From a checkpoint of a small mixture-of-experts model trained on Wikipedia: vocabulary 16384, 161M parameters.
Below are experts of layer 7 (counted from 0) of a mixture-of-experts language model. Rows are named router (the router's row for the expert), up (a neuron's input weights, with its number) and show model dimensions 0-127. Each number is 50 + 12 x the weight over its row's rms, rounded and kept within 0 to 99.
After each expert's rows: a language model's description of what the expert responds to. This comes from a sample of Wikipedia text that the model never trained on.

# expert 17
router:39 48 47 33 47 40 43 59 40 44 46 40 37 59 43 44 72 57 46 57 39 66 51 44 35 26 34 45 64 54 45 41 60 45 45 36 52 34 54 38 43 76 61 52 51 30 64 61 40 61 33 15 76 53 36 54 51 57 43 50 46 55 49 66 51 53 59 51 44 51 46 36 75 64 77 54 57 70 37 60 51 51 56 48 72 59 62 59 54 29 43 57 47 45 65 56 51 52 62 56 52 58 50 29 52 58 72 52 48 39 53 33 43 66 61 61 74 38 55 39 59 66 65 46 51 54 51 76
up0:47 53 44 47 74 51 48 51 61 56 59 57 41 58 45 44 59 30 41 55 51 33 64 75 56 54 53 57 42 56 65 32 31 42 53 55 54 54 64 55 43 49 30 44 41 64 56 67 64 54 40 42 54 51 49 47 61 48 44 57 42 76 75 47 24 34 31 75 54 34 54 63 21 59 58 34 51 50 54 41 63 51 36 40 49 38 48 46 43 46 59 24 59 63 62 41 53 65 66 44 17 50 63 36 63 41 38 56 28 68 45 52 36 31 58 44 64 69 45 44 63 63 63 43 47 47 47 55
up1:40 55 31 62 65 30 39 47 50 49 65 62 46 32 40 58 46 42 64 40 54 63 43 40 43 72 69 59 28 49 58 51 47 71 49 42 72 51 53 49 27 43 50 52 72 72 63 55 44 61 44 44 28 41 38 64 42 55 53 25 50 55 57 54 46 62 79 64 46 56 55 47 47 34 33 58 75 37 79 47 65 42 52 49 51 44 75 42 44 38 52 58 22 63 51 53 50 60 56 36 39 50 29 82 65 25 51 39 48 66 42 55 48 44 47 37 56 42 49 28 68 77 29 48 36 55 29 38
up2:47 63 47 57 66 49 34 70 56 57 37 50 37 70 29 51 61 65 47 39 34 47 49 48 36 70 46 50 56 67 33 50 61 50 33 79 49 37 43 37 37 40 52 52 21 42 24 41 54 52 52 55 50 76 55 14 42 27 52 62 52 68 28 41 73 27 46 32 39 51 43 57 47 57 30 31 36 58 48 49 39 45 55 47 51 46 38 63 61 46 37 26 55 70 63 47 34 52 60 57 83 57 66 47 39 41 41 43 56 50 68 40 48 48 38 50 40 57 40 43 49 33 22 64 59 59 59 51
up3:53 60 51 60 47 45 48 39 54 76 46 41 35 43 28 44 53 70 56 58 43 61 37 45 57 78 46 46 32 59 61 52 46 52 26 59 46 56 63 39 65 46 41 41 46 65 71 53 67 64 39 46 45 43 38 64 43 39 64 43 41 40 58 68 34 40 46 61 49 72 57 56 52 55 55 43 42 45 45 56 65 54 27 55 56 64 34 47 52 41 32 63 83 53 41 69 29 57 26 50 47 49 67 38 60 65 41 47 74 64 36 57 45 49 46 59 43 63 42 52 54 55 33 34 49 58 70 47
up4:38 66 43 44 39 39 54 40 49 47 50 61 65 48 49 59 48 51 44 54 27 31 44 43 34 40 74 47 47 58 64 47 46 53 24 42 29 34 41 47 47 54 45 53 56 38 46 33 47 54 57 41 29 63 47 66 40 49 48 56 57 43 80 55 53 60 40 40 49 70 53 69 45 46 44 30 47 25 75 34 57 50 45 58 43 54 49 50 62 77 71 43 51 53 62 37 67 47 41 60 50 39 60 72 35 39 50 54 69 63 50 57 51 53 54 33 59 37 69 52 54 37 41 54 33 57 45 39
What it handles: Digits and non-ASCII letters

# expert 10
router:33 37 62 33 50 36 31 63 63 41 54 60 59 58 63 49 75 51 53 56 45 58 33 51 72 57 77 69 53 60 27 36 46 60 58 58 71 40 59 52 73 47 43 39 46 44 61 51 34 42 43 41 75 55 57 65 54 33 38 39 65 41 59 58 59 36 44 21 29 60 57 35 49 62 54 65 49 31 50 28 44 48 57 39 53 48 49 60 61 40 42 40 57 57 48 73 79 41 30 49 35 54 29 61 60 48 53 56 42 36 42 58 52 43 68 55 49 47 57 43 39 42 55 65 51 36 63 30
up0:71 46 48 51 43 50 56 44 59 78 68 47 28 53 23 54 53 56 51 54 40 66 66 26 79 59 51 46 61 47 57 52 68 36 37 46 40 42 35 10 48 60 50 54 49 26 49 59 52 47 61 55 56 47 46 67 40 48 55 59 50 33 51 56 71 62 57 57 56 47 43 63 50 51 39 30 60 44 48 55 69 49 49 73 61 44 51 51 31 63 51 38 66 52 64 62 35 56 42 47 67 60 45 47 56 50 55 40 63 46 44 40 52 51 48 68 58 40 35 25 58 63 38 36 50 28 65 40
up1:50 66 84 63 49 35 60 51 64 55 57 50 23 55 56 54 50 42 43 56 36 48 53 44 39 53 56 49 57 58 48 51 47 63 53 32 68 57 49 48 18 46 58 67 53 43 50 39 60 42 39 57 45 39 37 52 64 42 37 42 56 37 41 63 22 35 43 44 44 38 58 49 38 39 84 67 49 37 57 36 59 48 30 39 51 62 46 85 53 51 46 53 55 65 30 53 47 48 58 55 53 57 55 82 46 54 44 65 73 65 64 40 66 52 29 29 46 35 74 54 36 48 49 35 56 47 52 53
up2:82 47 48 45 58 46 69 62 50 30 40 51 38 73 53 51 49 14 54 47 35 43 37 57 44 33 59 42 59 30 44 42 50 46 41 71 61 66 44 40 39 64 59 49 65 53 54 51 63 51 45 53 48 40 57 34 72 40 53 45 25 45 43 42 56 37 46 43 47 38 66 55 46 35 59 51 58 60 66 41 67 52 40 37 82 55 28 55 39 52 35 82 47 64 37 56 67 45 81 37 46 40 44 65 42 38 52 55 52 78 31 87 57 59 32 47 61 67 46 44 37 49 75 39 55 71 29 57
up3:59 56 34 57 44 38 48 40 68 70 66 63 40 51 40 62 57 48 29 45 45 58 46 48 54 65 47 54 27 45 42 37 61 54 60 45 47 68 47 34 50 77 44 32 26 51 37 32 47 47 47 49 61 37 34 50 35 44 44 37 56 54 53 35 63 52 40 49 39 50 42 58 42 52 56 54 24 72 75 58 46 49 68 61 55 48 33 27 49 48 65 36 42 36 62 47 54 32 39 52 42 56 87 48 58 40 57 47 57 65 46 46 49 59 43 73 48 72 38 72 53 66 58 36 41 66 59 46
up4:48 64 49 47 63 51 39 53 53 10 63 56 31 54 60 43 55 54 42 50 34 46 58 50 49 59 50 70 51 52 53 51 62 32 43 80 63 39 61 26 52 34 50 58 44 29 54 51 39 67 58 42 47 65 43 59 44 61 37 53 58 42 48 36 46 46 46 57 65 46 50 40 52 47 43 07 39 39 39 69 51 34 51 78 52 44 63 51 35 69 57 45 50 59 40 63 67 58 58 52 66 34 55 57 53 41 60 58 44 66 54 27 34 55 47 58 55 71 41 45 49 66 53 42 44 42 39 50
What it handles: Words inside titles

# expert 40
router:52 50 48 56 60 72 76 49 57 42 61 41 32 50 48 70 72 47 53 37 79 50 41 54 39 47 55 53 33 53 52 44 39 69 51 51 59 65 70 51 60 45 57 59 33 65 35 56 33 47 63 51 68 45 28 45 28 33 14 64 74 41 54 31 48 42 33 58 59 43 63 33 48 55 35 27 67 41 50 43 54 64 33 67 80 39 29 54 40 34 73 51 46 59 49 59 57 41 50 28 50 37 31 47 58 50 56 30 33 38 45 53 57 49 55 42 46 46 39 67 56 51 46 41 20 56 59 60
up0:52 51 49 49 31 52 55 50 39 43 41 59 58 21 59 65 53 73 49 35 43 68 59 57 34 32 29 69 49 54 70 49 47 60 61 50 40 42 63 52 40 46 25 24 48 30 55 40 41 46 69 53 47 44 62 43 49 40 59 47 50 26 86 49 58 48 79 20 41 69 43 39 59 50 56 37 68 70 46 46 59 68 61 51 56 31 55 51 43 71 42 51 49 49 85 45 55 38 47 42 63 68 54 65 26 86 55 32 31 48 51 44 37 46 59 44 47 74 45 49 51 62 54 39 64 34 62 53
up1:15 59 41 61 42 40 39 32 56 79 67 44 72 57 59 35 56 47 44 49 71 64 41 54 31 55 55 59 60 61 69 48 69 50 56 46 41 58 67 38 44 64 37 10 50 54 45 47 55 47 60 63 52 45 54 52 67 45 33 55 36 62 33 69 35 60 53 43 41 46 38 67 41 56 49 34 66 53 42 48 60 54 45 66 53 62 52 32 49 40 38 48 58 64 56 62 50 48 44 62 31 75 55 51 38 54 25 58 56 47 33 44 55 41 55 49 40 56 39 58 46 59 78 39 67 40 40 55
up2:49 53 31 17 40 56 35 52 48 67 43 80 59 46 66 38 43 40 44 44 52 43 49 41 34 43 39 23 44 66 68 55 53 48 45 55 54 50 39 49 46 38 69 46 50 65 47 50 36 63 44 31 44 32 66 67 49 55 52 35 51 41 67 48 60 60 83 63 18 41 51 52 61 41 66 33 26 65 59 61 49 63 45 60 52 36 58 52 53 54 36 65 37 49 39 45 43 48 60 64 39 38 72 47 47 59 46 49 60 51 72 56 58 43 52 52 49 39 26 31 51 18 35 46 62 52 54 23
up3:52 58 55 48 48 70 59 39 61 53 45 53 49 43 50 37 44 40 42 46 69 54 50 21 41 44 53 45 55 54 51 38 48 63 55 51 40 41 48 60 59 42 86 46 68 32 46 64 40 59 42 34 40 39 33 53 29 50 50 54 52 34 40 53 40 59 62 34 42 52 44 32 68 68 46 46 46 42 50 66 45 40 73 51 54 32 53 66 67 53 71 34 84 43 29 65 39 54 60 70 70 45 49 46 64 47 53 43 53 52 53 51 34 66 48 38 49 50 34 40 38 62 58 53 55 33 40 54
up4:63 33 59 45 36 57 52 53 41 70 55 57 48 55 28 32 30 56 37 27 47 62 54 48 29 60 59 36 42 50 73 44 56 41 67 47 51 47 31 48 42 59 34 44 60 55 63 44 40 48 43 70 16 45 50 45 60 79 39 35 39 59 39 44 48 44 66 33 48 39 43 68 63 52 33 41 58 46 50 36 64 48 48 44 62 48 57 71 53 44 64 35 58 55 53 50 30 43 28 32 63 56 58 53 48 47 50 72 55 60 66 39 54 46 54 56 61 57 68 54 27 64 34 66 41 73 27 52
What it handles: List and infobox markers

# expert 6
router:31 81 61 50 41 54 55 31 53 37 66 41 47 39 53 75 39 55 39 66 56 35 41 72 50 41 64 70 52 86 51 48 33 40 32 36 36 70 50 70 71 46 40 47 53 60 45 49 26 70 40 44 59 59 38 56 47 53 35 43 50 40 42 38 51 48 44 42 26 56 69 41 35 68 60 35 61 31 45 60 38 40 46 60 60 48 60 53 39 36 44 43 54 43 65 57 48 50 49 54 47 53 42 38 57 59 58 55 55 32 65 42 69 35 58 43 54 43 31 45 61 56 46 34 56 45 81 57
up0:30 49 75 33 47 55 56 51 76 39 57 66 34 68 48 58 41 55 52 65 64 60 48 39 72 61 44 58 62 52 56 39 45 48 51 57 47 58 62 50 49 33 40 31 62 34 49 49 54 30 57 66 64 39 56 24 32 45 40 29 53 43 55 44 53 57 26 48 68 67 62 47 42 56 53 37 58 47 48 61 41 51 39 44 83 64 54 49 49 38 43 46 47 72 37 56 59 49 41 57 39 59 46 50 68 62 32 75 52 48 24 72 58 58 41 64 32 71 38 43 51 39 51 64 41 53 43 46
up1:54 38 48 75 49 52 74 39 16 43 50 36 46 60 31 48 52 39 35 43 76 48 41 63 37 42 44 44 34 69 54 59 50 43 43 41 64 54 64 17 50 41 36 48 43 42 41 58 43 61 69 46 50 32 65 32 31 36 45 67 33 44 45 60 46 61 45 37 55 54 38 65 58 57 53 35 60 46 48 58 47 47 43 72 38 51 40 49 66 90 57 38 54 58 69 48 80 78 65 42 60 62 48 49 51 49 47 36 56 49 49 45 34 44 20 42 46 36 50 55 51 53 54 44 56 26 56 57
up2:80 47 27 45 48 50 55 48 28 68 49 61 43 43 45 49 44 37 50 35 44 52 57 65 45 59 47 49 52 55 46 50 56 59 54 64 82 70 44 48 45 59 60 42 53 55 51 47 45 54 58 63 51 37 59 76 50 57 29 61 38 54 33 58 49 30 59 36 64 52 40 57 49 53 65 69 35 54 36 36 26 42 56 52 44 62 58 57 18 51 55 69 41 41 54 47 41 51 33 58 73 58 58 98 48 45 60 53 64 46 65 53 60 39 28 52 56 36 80 48 44 63 51 49 62 33 44 83
up3:50 52 62 52 49 52 52 69 37 49 56 21 69 35 44 22 63 28 66 29 61 42 38 46 57 64 62 66 66 35 37 36 49 56 48 40 39 47 57 47 45 45 50 47 40 43 58 63 66 57 47 55 59 59 65 23 56 45 45 62 53 53 42 64 82 29 39 58 52 47 49 55 56 47 52 59 60 58 38 42 47 57 35 55 45 41 50 47 38 38 63 48 59 52 45 41 38 67 54 33 40 74 54 42 53 40 28 59 38 66 49 33 64 41 53 48 41 25 62 31 29 54 53 73 47 31 31 59
up4:35 41 62 64 26 53 49 56 62 54 46 64 48 53 30 30 45 64 43 53 89 71 47 45 53 51 50 26 46 36 74 74 49 40 51 68 64 56 49 49 43 40 58 51 51 41 37 61 47 73 53 45 39 42 45 62 52 52 45 47 67 52 35 39 47 62 39 65 61 52 59 58 44 37 45 57 56 58 38 41 67 55 39 53 57 51 50 39 55 76 41 39 51 68 55 56 59 60 64 69 51 45 56 52 43 56 60 53 57 51 44 49 43 56 26 54 47 17 47 46 43 46 35 36 62 53 22 48
What it handles: Field separators and colons

# expert 19
router:42 41 24 43 41 59 63 67 52 46 52 49 47 58 52 34 80 65 36 69 53 29 47 73 39 31 55 50 41 61 69 66 47 52 45 42 41 43 49 65 60 61 43 32 60 35 44 63 57 57 32 54 55 55 64 40 55 47 28 56 32 67 55 41 36 66 46 53 47 51 47 59 56 53 50 34 61 43 55 59 34 43 73 54 33 60 42 39 51 42 55 43 44 58 59 60 53 53 40 45 38 52 70 61 52 83 29 43 49 35 51 62 60 35 54 53 51 46 46 53 38 64 55 46 42 42 68 53
up0:57 38 49 33 69 66 42 59 39 62 27 40 54 49 52 34 45 52 61 33 58 53 60 59 52 49 53 49 78 45 38 55 55 38 41 74 82 19 48 42 16 36 51 53 50 42 60 36 56 47 66 49 48 62 48 45 52 64 30 39 50 63 46 51 59 67 54 42 49 57 79 79 56 57 37 43 28 44 73 44 59 54 32 43 47 51 52 59 47 66 60 48 61 60 52 47 44 55 50 53 64 50 35 43 39 55 45 38 53 52 33 45 37 53 43 36 38 43 65 64 50 55 46 40 58 47 63 35
up1:55 62 53 41 43 39 35 53 49 54 33 46 53 60 48 62 48 47 44 41 50 78 61 39 60 81 49 62 42 31 66 31 63 66 32 57 56 31 58 48 32 36 56 61 41 35 46 40 58 48 70 63 49 59 30 35 29 48 50 47 45 59 52 52 39 53 39 37 26 48 44 54 66 42 50 62 44 42 59 46 58 34 42 53 70 53 49 68 60 29 61 49 53 43 53 43 45 58 51 38 42 31 52 61 49 34 44 45 40 61 39 45 67 53 44 54 58 28 34 62 55 41 51 51 75 56 62 13
up2:86 58 57 74 56 56 44 59 49 38 23 54 66 47 49 71 31 31 59 40 61 56 32 31 49 65 55 36 58 47 49 42 66 43 54 79 84 39 55 31 34 27 64 57 32 38 64 42 57 53 66 44 44 52 53 53 40 57 48 21 54 41 64 46 61 39 68 27 55 53 52 53 53 30 54 43 42 41 61 51 69 56 48 53 56 40 52 82 34 49 51 62 51 47 48 35 71 33 60 59 47 55 45 56 65 33 47 41 51 56 51 61 54 50 30 35 50 41 54 40 52 40 52 56 54 63 58 39
up3:58 53 64 37 70 51 32 30 56 66 49 29 62 59 36 59 37 50 58 50 69 49 52 61 47 86 48 51 36 44 67 35 57 56 62 47 55 38 57 56 58 39 39 54 30 56 58 27 51 48 55 66 62 67 46 31 60 62 35 50 70 51 56 55 53 55 52 41 66 64 47 35 44 36 58 42 44 53 37 42 51 63 46 54 79 59 62 64 48 46 44 41 46 58 53 44 41 45 38 58 37 66 35 59 51 48 35 46 41 46 36 55 71 39 35 64 53 30 68 47 39 27 51 31 80 42 53 58
up4:64 56 58 41 71 64 46 55 48 56 42 38 44 38 43 53 40 26 73 46 57 46 36 40 55 68 41 39 55 51 36 35 55 49 45 79 66 54 44 45 24 34 59 73 38 44 58 61 67 52 50 50 52 54 30 29 41 40 64 42 60 53 49 45 64 41 44 28 60 47 43 54 50 41 55 47 42 37 57 36 78 51 27 41 65 39 43 71 43 58 54 52 72 53 47 49 56 41 50 63 48 43 36 62 61 40 55 65 34 33 37 65 71 68 41 34 48 26 48 50 68 18 57 49 66 59 54 43
What it handles: First names, digits

# expert 8
router:31 50 41 50 60 35 31 58 53 41 50 43 60 57 30 71 41 45 56 59 41 26 52 45 23 57 35 59 46 60 59 61 25 37 42 61 47 62 69 65 63 44 35 44 66 74 28 69 48 65 71 32 59 58 38 72 43 34 51 53 49 41 62 35 27 51 45 27 41 48 51 47 38 54 49 51 49 40 44 49 38 39 61 34 66 54 56 40 50 37 41 38 40 63 47 34 56 36 41 48 44 18 52 45 65 52 57 56 43 36 47 53 51 60 61 85 62 63 48 64 61 46 50 43 60 58 65 56
up0:61 47 56 43 59 39 46 44 63 57 31 55 55 55 60 50 40 46 51 15 45 81 66 32 39 36 55 35 26 62 43 41 57 60 51 79 29 46 36 47 42 43 50 36 44 62 45 46 38 47 60 76 49 47 57 51 58 73 63 75 40 49 50 35 70 76 58 61 86 65 39 42 46 56 59 62 80 55 27 51 51 56 54 48 44 45 65 48 45 35 65 37 49 53 51 39 69 42 46 49 68 50 58 54 41 50 41 30 54 54 45 73 33 56 37 63 56 43 64 62 63 50 38 34 48 61 59 60
up1:42 58 59 51 63 39 57 48 57 48 58 68 30 24 57 63 50 23 48 26 48 48 58 61 28 37 39 62 50 60 33 66 50 47 65 33 49 42 42 40 46 53 40 60 50 27 57 56 41 51 54 40 73 61 62 49 61 40 40 76 47 55 43 42 40 37 67 67 39 67 48 40 35 47 70 48 29 43 54 29 61 77 53 44 47 44 45 44 50 60 65 48 77 54 53 44 45 63 56 84 65 61 44 46 44 39 39 63 34 42 63 41 64 64 35 67 57 45 50 41 56 33 33 62 35 64 48 46
up2:72 45 44 48 60 62 37 77 64 38 55 54 52 31 50 59 41 56 47 44 48 37 52 53 62 48 43 53 63 56 59 56 46 56 41 50 47 53 46 49 48 61 48 68 35 59 24 63 50 56 66 36 25 38 44 28 49 46 85 39 45 62 32 43 38 25 30 63 50 47 63 47 59 48 63 38 24 57 58 30 47 48 35 43 58 50 42 45 45 44 69 54 77 65 61 45 75 52 71 56 41 52 55 27 52 52 26 48 54 45 48 39 40 57 43 28 45 27 49 38 52 44 39 37 36 60 53 51
up3:65 59 41 76 62 75 51 57 67 75 30 39 55 37 45 54 51 45 30 28 55 50 30 43 55 62 58 50 57 34 58 23 54 57 55 34 39 45 63 36 46 45 59 57 53 50 82 21 83 49 41 51 53 45 60 53 31 55 54 52 59 56 55 43 50 51 60 28 58 55 46 43 62 42 62 65 57 58 44 50 38 69 49 63 43 47 28 38 48 30 32 48 50 53 50 44 31 68 53 55 50 57 55 63 31 48 57 42 55 64 34 32 59 35 49 47 40 63 49 58 52 56 35 66 42 55 54 28
up4:53 42 41 66 55 73 32 54 53 39 44 34 66 50 24 42 50 39 44 64 60 73 60 41 32 69 09 43 53 52 58 23 63 64 45 57 45 49 50 55 47 42 54 37 47 41 62 50 35 57 47 56 55 68 39 32 43 66 46 43 43 37 42 64 50 55 41 56 46 48 58 51 68 54 38 58 58 59 27 47 58 53 59 46 46 57 51 69 60 48 66 41 44 34 65 51 31 53 42 59 21 38 59 70 64 62 61 49 41 55 30 35 63 48 52 59 46 46 63 43 48 51 37 35 58 30 53 35
What it handles: Field colons and glosses

# expert 44
router:41 48 42 48 39 54 41 47 43 35 49 55 47 51 58 33 73 68 61 68 53 30 59 63 64 36 39 53 43 58 51 48 66 45 62 35 39 47 23 56 62 60 40 36 58 56 32 59 52 38 25 59 46 53 73 45 76 33 30 60 35 64 46 37 62 76 54 35 40 65 46 69 54 49 45 40 39 57 57 53 50 41 45 51 21 52 58 39 47 37 59 44 49 34 63 47 38 63 53 47 54 56 73 58 55 65 40 57 59 43 58 42 61 50 64 53 38 48 54 27 27 55 42 53 41 38 58 32
up0:86 57 64 49 62 52 49 58 47 48 49 43 50 44 41 50 45 39 47 29 63 68 41 39 46 61 38 50 64 56 61 41 52 53 52 64 55 44 60 35 23 46 50 47 25 51 55 27 55 49 69 34 57 36 33 60 45 51 82 33 72 39 47 61 44 27 48 41 66 49 39 41 58 35 60 38 34 60 45 55 58 63 45 44 71 53 30 56 41 52 39 66 38 55 46 45 57 45 41 46 62 45 53 56 71 30 50 70 33 44 38 70 32 49 35 43 51 24 52 58 50 33 65 48 41 56 42 48
up1:80 74 53 43 70 45 38 58 40 61 43 46 50 48 44 47 46 31 42 44 63 51 58 41 57 40 37 46 57 72 49 57 42 58 65 70 59 59 51 53 27 27 34 42 41 42 55 35 69 61 68 39 29 35 32 41 33 42 52 35 61 55 48 64 58 38 47 39 72 33 48 65 45 38 45 66 49 59 51 52 68 53 52 46 71 51 49 50 51 76 41 65 40 51 46 33 71 40 29 51 30 51 37 64 60 46 59 58 30 52 56 61 62 58 36 62 55 52 24 60 65 46 35 51 37 64 62 45
up2:36 48 49 50 72 68 75 36 39 44 29 61 47 37 26 45 43 57 71 47 50 45 38 43 57 49 54 65 68 36 63 32 54 42 45 64 44 60 44 55 58 43 49 51 44 42 47 62 58 56 61 69 55 46 51 62 47 25 54 58 53 56 72 27 72 52 73 33 45 48 39 56 68 22 34 54 31 38 58 46 58 61 11 30 46 65 56 56 50 48 48 62 56 47 56 48 51 41 41 48 74 48 38 32 66 71 60 66 57 55 58 73 45 76 54 63 43 63 46 63 65 48 43 22 59 50 64 47
up3:67 58 60 51 60 46 51 50 41 49 31 63 55 45 62 59 35 35 55 48 67 46 33 61 30 53 36 38 52 34 43 48 53 58 22 62 49 59 55 52 33 45 44 64 23 48 66 31 56 45 67 61 49 51 41 68 51 41 59 30 49 41 60 33 58 41 57 40 46 31 45 52 50 28 39 36 52 45 51 43 62 63 35 67 68 30 48 67 55 62 37 35 60 60 45 29 55 37 56 44 49 42 51 68 48 43 47 61 42 28 63 52 64 68 36 48 34 45 28 51 57 33 43 44 38 61 37 42
up4:51 59 52 60 48 44 46 52 28 60 39 51 57 30 32 46 33 51 60 47 60 61 29 44 58 63 52 24 57 47 68 37 52 63 55 76 59 57 56 30 23 38 39 51 39 42 62 48 52 63 69 50 44 45 36 36 34 52 55 24 61 36 65 55 58 31 53 46 75 37 51 61 56 37 57 59 51 61 48 46 59 51 38 41 78 23 44 62 62 51 43 41 53 53 45 52 53 44 29 57 64 49 42 64 54 50 49 68 57 73 67 67 56 53 27 53 47 30 41 69 59 43 49 45 42 63 49 34
What it handles: Digits in vote tables

# expert 12
router:68 37 53 43 48 55 42 50 66 56 66 40 44 50 50 60 66 47 53 69 57 65 61 62 41 54 58 41 37 62 40 42 73 50 48 51 61 67 60 74 67 37 62 40 21 36 56 61 34 56 50 64 61 43 31 51 24 33 42 67 70 44 35 37 54 49 44 65 56 36 53 71 51 61 56 67 28 37 56 45 38 34 53 59 43 60 63 52 54 46 53 41 43 54 65 69 57 70 61 41 51 51 53 65 63 23 60 43 67 42 55 54 55 42 54 76 58 45 33 43 67 33 37 44 41 55 65 51
up0:43 50 55 72 85 50 33 59 57 25 62 74 49 47 36 52 35 39 33 45 50 56 53 58 30 59 40 36 41 39 37 44 72 48 52 71 54 58 75 45 50 66 50 50 64 42 51 63 57 53 48 53 34 57 26 62 49 62 39 51 57 49 57 37 42 58 57 46 29 56 41 56 55 54 34 32 39 31 56 37 37 55 70 34 53 55 65 70 57 56 47 49 49 63 39 59 28 44 52 64 38 46 48 71 26 58 50 57 52 49 33 59 24 52 47 56 58 51 70 55 44 46 52 56 40 38 28 69
up1:63 36 41 25 76 51 44 69 48 37 47 51 52 54 46 39 43 64 59 44 57 44 70 71 76 64 51 61 51 47 36 34 40 48 35 63 49 63 61 21 54 55 39 47 59 58 54 57 52 58 38 35 60 42 39 50 37 55 53 55 20 32 66 49 40 48 38 29 50 47 23 29 46 37 62 51 71 57 38 60 49 61 44 53 66 43 70 69 42 43 52 49 34 39 65 65 78 71 32 43 38 39 59 53 54 43 45 27 49 32 59 40 64 42 49 60 55 47 37 49 63 57 53 53 62 56 43 55
up2:32 76 39 55 38 47 57 74 55 47 60 56 71 52 66 41 42 41 58 58 69 47 50 31 48 69 41 27 39 46 58 62 37 42 59 56 15 49 47 42 51 45 41 34 47 70 59 54 66 75 63 45 51 46 33 28 55 60 51 24 49 42 60 42 56 52 64 55 53 59 46 49 29 57 31 52 47 33 81 42 53 42 57 55 57 31 40 41 47 47 44 44 56 56 61 59 58 55 48 68 47 34 44 44 54 48 43 46 62 41 37 35 39 49 53 53 52 36 38 47 54 53 60 52 54 69 42 44
up3:59 57 29 36 38 40 26 64 31 30 50 45 35 63 45 49 56 52 63 35 29 38 39 26 59 43 34 51 60 54 41 51 37 43 32 65 49 42 52 61 53 54 57 57 47 63 45 50 51 43 75 40 54 56 48 73 58 60 41 37 40 55 52 47 18 50 43 57 49 58 55 49 41 58 52 57 57 60 65 32 59 51 58 44 51 66 52 58 25 42 72 57 61 51 55 54 41 50 36 42 38 48 51 52 56 37 52 84 44 55 65 51 51 19 50 33 62 38 38 56 52 52 41 35 55 47 47 36
up4:62 56 54 49 49 43 44 39 39 58 27 47 78 54 25 51 35 36 50 36 61 43 64 54 53 54 42 63 46 37 45 58 42 65 63 43 18 57 25 53 49 40 60 57 40 50 34 55 51 61 50 22 54 35 62 41 54 46 76 58 53 54 39 62 52 50 52 55 54 48 48 48 64 37 50 39 55 51 53 33 56 74 57 47 56 34 21 61 23 71 58 57 45 64 61 36 60 45 42 60 63 63 42 59 57 51 59 48 45 59 49 32 55 67 53 59 34 27 32 54 55 34 49 51 52 63 49 69
What it handles: The before institutions

# expert 36
router:51 36 54 54 40 27 49 73 53 61 33 57 43 42 34 50 30 68 43 59 69 54 65 45 41 47 57 27 48 43 57 75 40 51 36 60 48 55 60 60 60 40 44 36 52 48 52 64 61 50 38 61 48 51 53 61 30 41 49 71 71 36 62 32 45 43 42 52 86 55 55 56 40 52 41 55 67 44 47 38 34 45 50 63 47 53 39 43 37 45 66 33 54 64 59 48 58 44 40 57 49 36 35 45 45 44 62 62 58 45 61 70 41 65 51 68 64 53 59 57 66 46 46 77 43 85 47 62
up0:36 41 54 37 45 57 39 42 35 57 38 44 55 42 57 23 34 47 51 59 90 52 54 43 52 33 57 54 57 65 62 62 46 57 37 79 55 17 64 37 51 54 70 59 46 50 69 35 52 41 52 55 49 47 59 53 37 70 35 55 48 63 41 61 45 66 52 57 55 65 49 56 50 47 25 60 61 48 44 54 40 35 49 64 50 62 51 65 50 54 46 49 50 41 75 50 51 67 61 47 54 52 53 44 42 46 62 55 46 47 62 47 30 62 29 40 33 50 45 52 49 59 61 47 62 43 61 44
up1:57 74 46 43 42 52 58 61 57 57 48 23 43 27 53 52 37 50 44 56 42 56 59 35 17 56 31 26 55 56 52 56 31 38 59 41 50 40 28 54 56 39 55 40 50 88 69 52 54 66 49 48 57 45 38 48 41 44 57 47 75 54 59 67 81 66 67 62 72 52 30 55 15 59 58 70 29 43 47 35 47 62 58 72 42 09 39 33 49 77 33 27 62 60 61 45 47 49 72 54 50 59 46 43 65 34 46 56 62 41 54 36 54 59 45 22 52 24 66 48 51 63 60 53 70 53 73 45
up2:52 56 28 37 44 28 48 56 48 47 28 46 38 41 54 46 72 43 44 44 38 49 51 58 73 43 57 51 55 41 27 48 46 61 34 52 51 61 49 35 41 31 36 63 59 38 68 36 43 52 73 62 33 56 59 62 45 46 55 70 66 50 42 45 39 31 39 42 60 48 39 76 55 54 55 53 60 63 41 63 52 67 60 54 65 46 43 70 72 51 44 46 70 34 51 62 65 49 57 39 59 38 53 56 80 63 47 49 38 44 51 57 60 40 48 54 79 47 46 54 51 62 56 52 42 38 53 56
up3:68 48 43 35 41 55 50 75 31 64 68 51 59 46 68 30 38 47 25 66 58 48 52 52 47 28 52 52 49 56 73 45 57 44 58 61 66 41 58 55 54 31 67 43 42 49 28 60 50 60 45 63 37 52 34 50 41 38 40 39 59 40 58 58 53 50 50 50 45 70 56 81 32 46 52 44 46 52 71 47 35 58 59 67 62 49 61 56 48 48 45 73 65 55 32 34 66 63 36 69 48 76 72 39 44 49 55 66 44 45 59 47 50 50 45 52 27 44 25 41 32 25 47 61 46 47 59 35
up4:36 53 57 46 47 56 49 45 40 58 43 48 41 39 21 55 51 52 57 26 56 52 50 46 65 52 57 43 25 20 58 66 34 52 33 34 54 58 45 57 43 33 50 48 45 36 58 52 38 50 53 47 41 41 43 61 70 45 43 48 52 90 42 44 62 42 46 73 57 60 42 65 54 54 58 74 37 44 26 55 37 52 35 34 56 44 65 32 63 55 61 55 44 37 64 45 47 25 56 40 40 44 59 51 81 42 58 36 53 58 60 58 40 51 57 72 65 38 75 52 67 86 47 38 48 44 47 11
What it handles: Football club honours